Experts of a small language model.
Size: 10 layers, width 512, vocabulary 16384.
Experts: 64 experts in each of 10 layers, 4 picks a token, a shared expert of 192 neurons.
Below are experts of layer 5 (counted from 0) of a mixture-of-experts language model. Rows are named router (the router's row for the expert) and show model dimensions 0-127. Each number is 128 + 32 x the weight over its row's rms, rounded and kept within 0 to 255. Numbers have three digits each.
After each expert's rows: "gets" lists some tokens that make up at least twice as much of what it gets as of all text; "mostly gets" lists some tokens that are sent to it at least half of the time. This comes from a sample of Wikipedia text that the model never trained on. Tokens count by the router's weight.

# expert 53
router:121113153138094136143095109112173113154112115111096096148096113123067146119089113137126103105114143145093116112127195123102088093180125158171185093102125089163168122120137180140164111068196146103164185166134188123158092123104095197100149144121168140158117156085126106125123099179162121139165127119121164122156154148111147139142112134212150100068099076122142136179089189080096136131138
gets: " and", ",", " with", "-", " or", " &"
mostly gets: " and", " &", " or", " including", " without", " but"

# expert 43
router:157117130117128146107158106106124116110107126152111117186173156120123114114159075136070121123159147134180184126106095165152074071135144113105190185105137143116111139113146200145146164170155133134190142154134087148122203122134141071146105103148146086077123150153094082122160125131117103166192153159136092180146122166095105194087075104082143178153139115147115074133079144153123104183104
gets: " ", " |", "2", "1", " —", " Won"
mostly gets: " Won", " Nominated", " ISBN", " Label", " Released", " published"

# expert 42
router:129165115119143122142130131110133131128126125144125081073070087161156153119091125185136177095120145106188109113110112121112084125066104111134109131133159121143161098113125091078168127093135159155108151118150136128148082117144141084081169083168154124057081162136148157130171118073185222110117136067154131057161135111104134185158131128161188124111149103160142140097141116116090110094067
gets: " a", " is", " was", " are", " were", " be"
mostly gets: " are", " be", " been", " were", " recept", "hyl"

# expert 56
router:133162118128101148144066080171112150067164127098131130159112126156189146135120044127132104140125123098185159111179095124120130135094130086152116158136143111105094102084100128100155080169143139212089117127113109073120085160169109173193098110125110098176153144101149117148080159133107118167135157142143100084161164108120112136136100111153093109087158145104055190084107078083132084154122
gets: " the", "s", " his", " The", " a", "'"
mostly gets: " his", " their", " her", " its", "The", " the"

# expert 12
router:172146170148199154119149141109144091133095077108099132143119093108157098111082200163112122078091114146116148188103148106107157169134128083128197141197117131188168153145119140148156138129150147139181184162070133114163140153079133144131116176184158197187132130117088160105123127153183165105133202107121136107156110140178123156132131150165107163153108107152106128133093153112094169099110
gets: " to", " would", " not", " can", " de", " could"
mostly gets: " would", " can", " could", " may", " de", " to"

# expert 22
router:100176116143105100153151134122112137136116113121124116091169099154154103140138104120129151135155128110184097164101168085081063111127182130130119066138127091130084188118128115146116104073109115152163099106121119137194134156163089123091182119109122154222125162181120124082111065147083125130103098139126099096134121102115081127100133098127107123118139114118149132166134135137130112108134
gets: "-", " as", "%", " with", " •", " species"
mostly gets: " Clade", " Species", " instruments", " households", " library", " window"

# expert 29
router:172111123138097137114132113096104105172141121123097153122088107160115098168136135174080083134081139124099107115194110160138092160182116182118098173093162131141169106117086120120076090107110195142109190113120101082137123116120107117065139147170179155102093104111134112134116132158136142210122143135102171153070190113111112151134071086076149083138106133122119174148164151164101153075134
gets: ",", "),", "–", "\",", " –", " ("
mostly gets: "),", "\",", ",", ",\"", " ,", ".,"

# expert 24
router:173139132144094225127125155097149136144120100144126113113122093145130127115108087144087115130122127178098117087125120137125126116133136146157134088177090147068082114122124108114125120115127111154091121145129166139136092087065164117144177114105098168184131154097184129135141130134153146075137141158118137106184104132117086174133130087141145186117167104153132173167099104159155176178123
gets: " he", " which", " that", " who", " He", " it"
mostly gets: " he", " who", " which", " where", " they", " she"

# expert 45
router:091148143059113119129092180184127152088114060142130092096124132184118147108173094064108121173175202111110142100111143113139125133173103083134134079170101103064095102145096133083155072180069166139083114157155101127124048148161100135186109113077094067096133124202082081110141166090044121107133173086169158111130143107117102160121173121130122125131097065127126123089117155081188116131149
gets: " a", " the", " The", "The", "s", " an"
mostly gets: "See", " ±%", "Population", " Its", "His", "History"

# expert 18
router:120147136128158159147177134124121135118107147117186149180093073134175133153096157153113144154118151127128081137143212067120151158170137118156058087084167069128123157113130116101142127168140122089150110090095158160115143141136095123090125091069076035129077120117142150105122126172113150139144119155148155111086101123097164167158084138131142107107145101125194141145129115127130103189143
gets: "\n", "ing", "ed", " new", "ic", "able"
mostly gets: " large", " new", " different", " small", " similar", " social"

# expert 58
router:117175123147168110141124173148128172173163062140135101136172131155154138105146106094164170126123110078166123110102168102141116090150189108142088079121147170138070084100139027113136167111078107104089168093114129126122115155115071099107209086125122152056114116123119185150178163141107071127136129056174143118128157068098063135169149146098106134071120115167160167124157157143151131151082
gets: " (", "-", " s", " c", " t", " ch"
mostly gets: " sup", " ch", " sub", " j", " cl", "oph"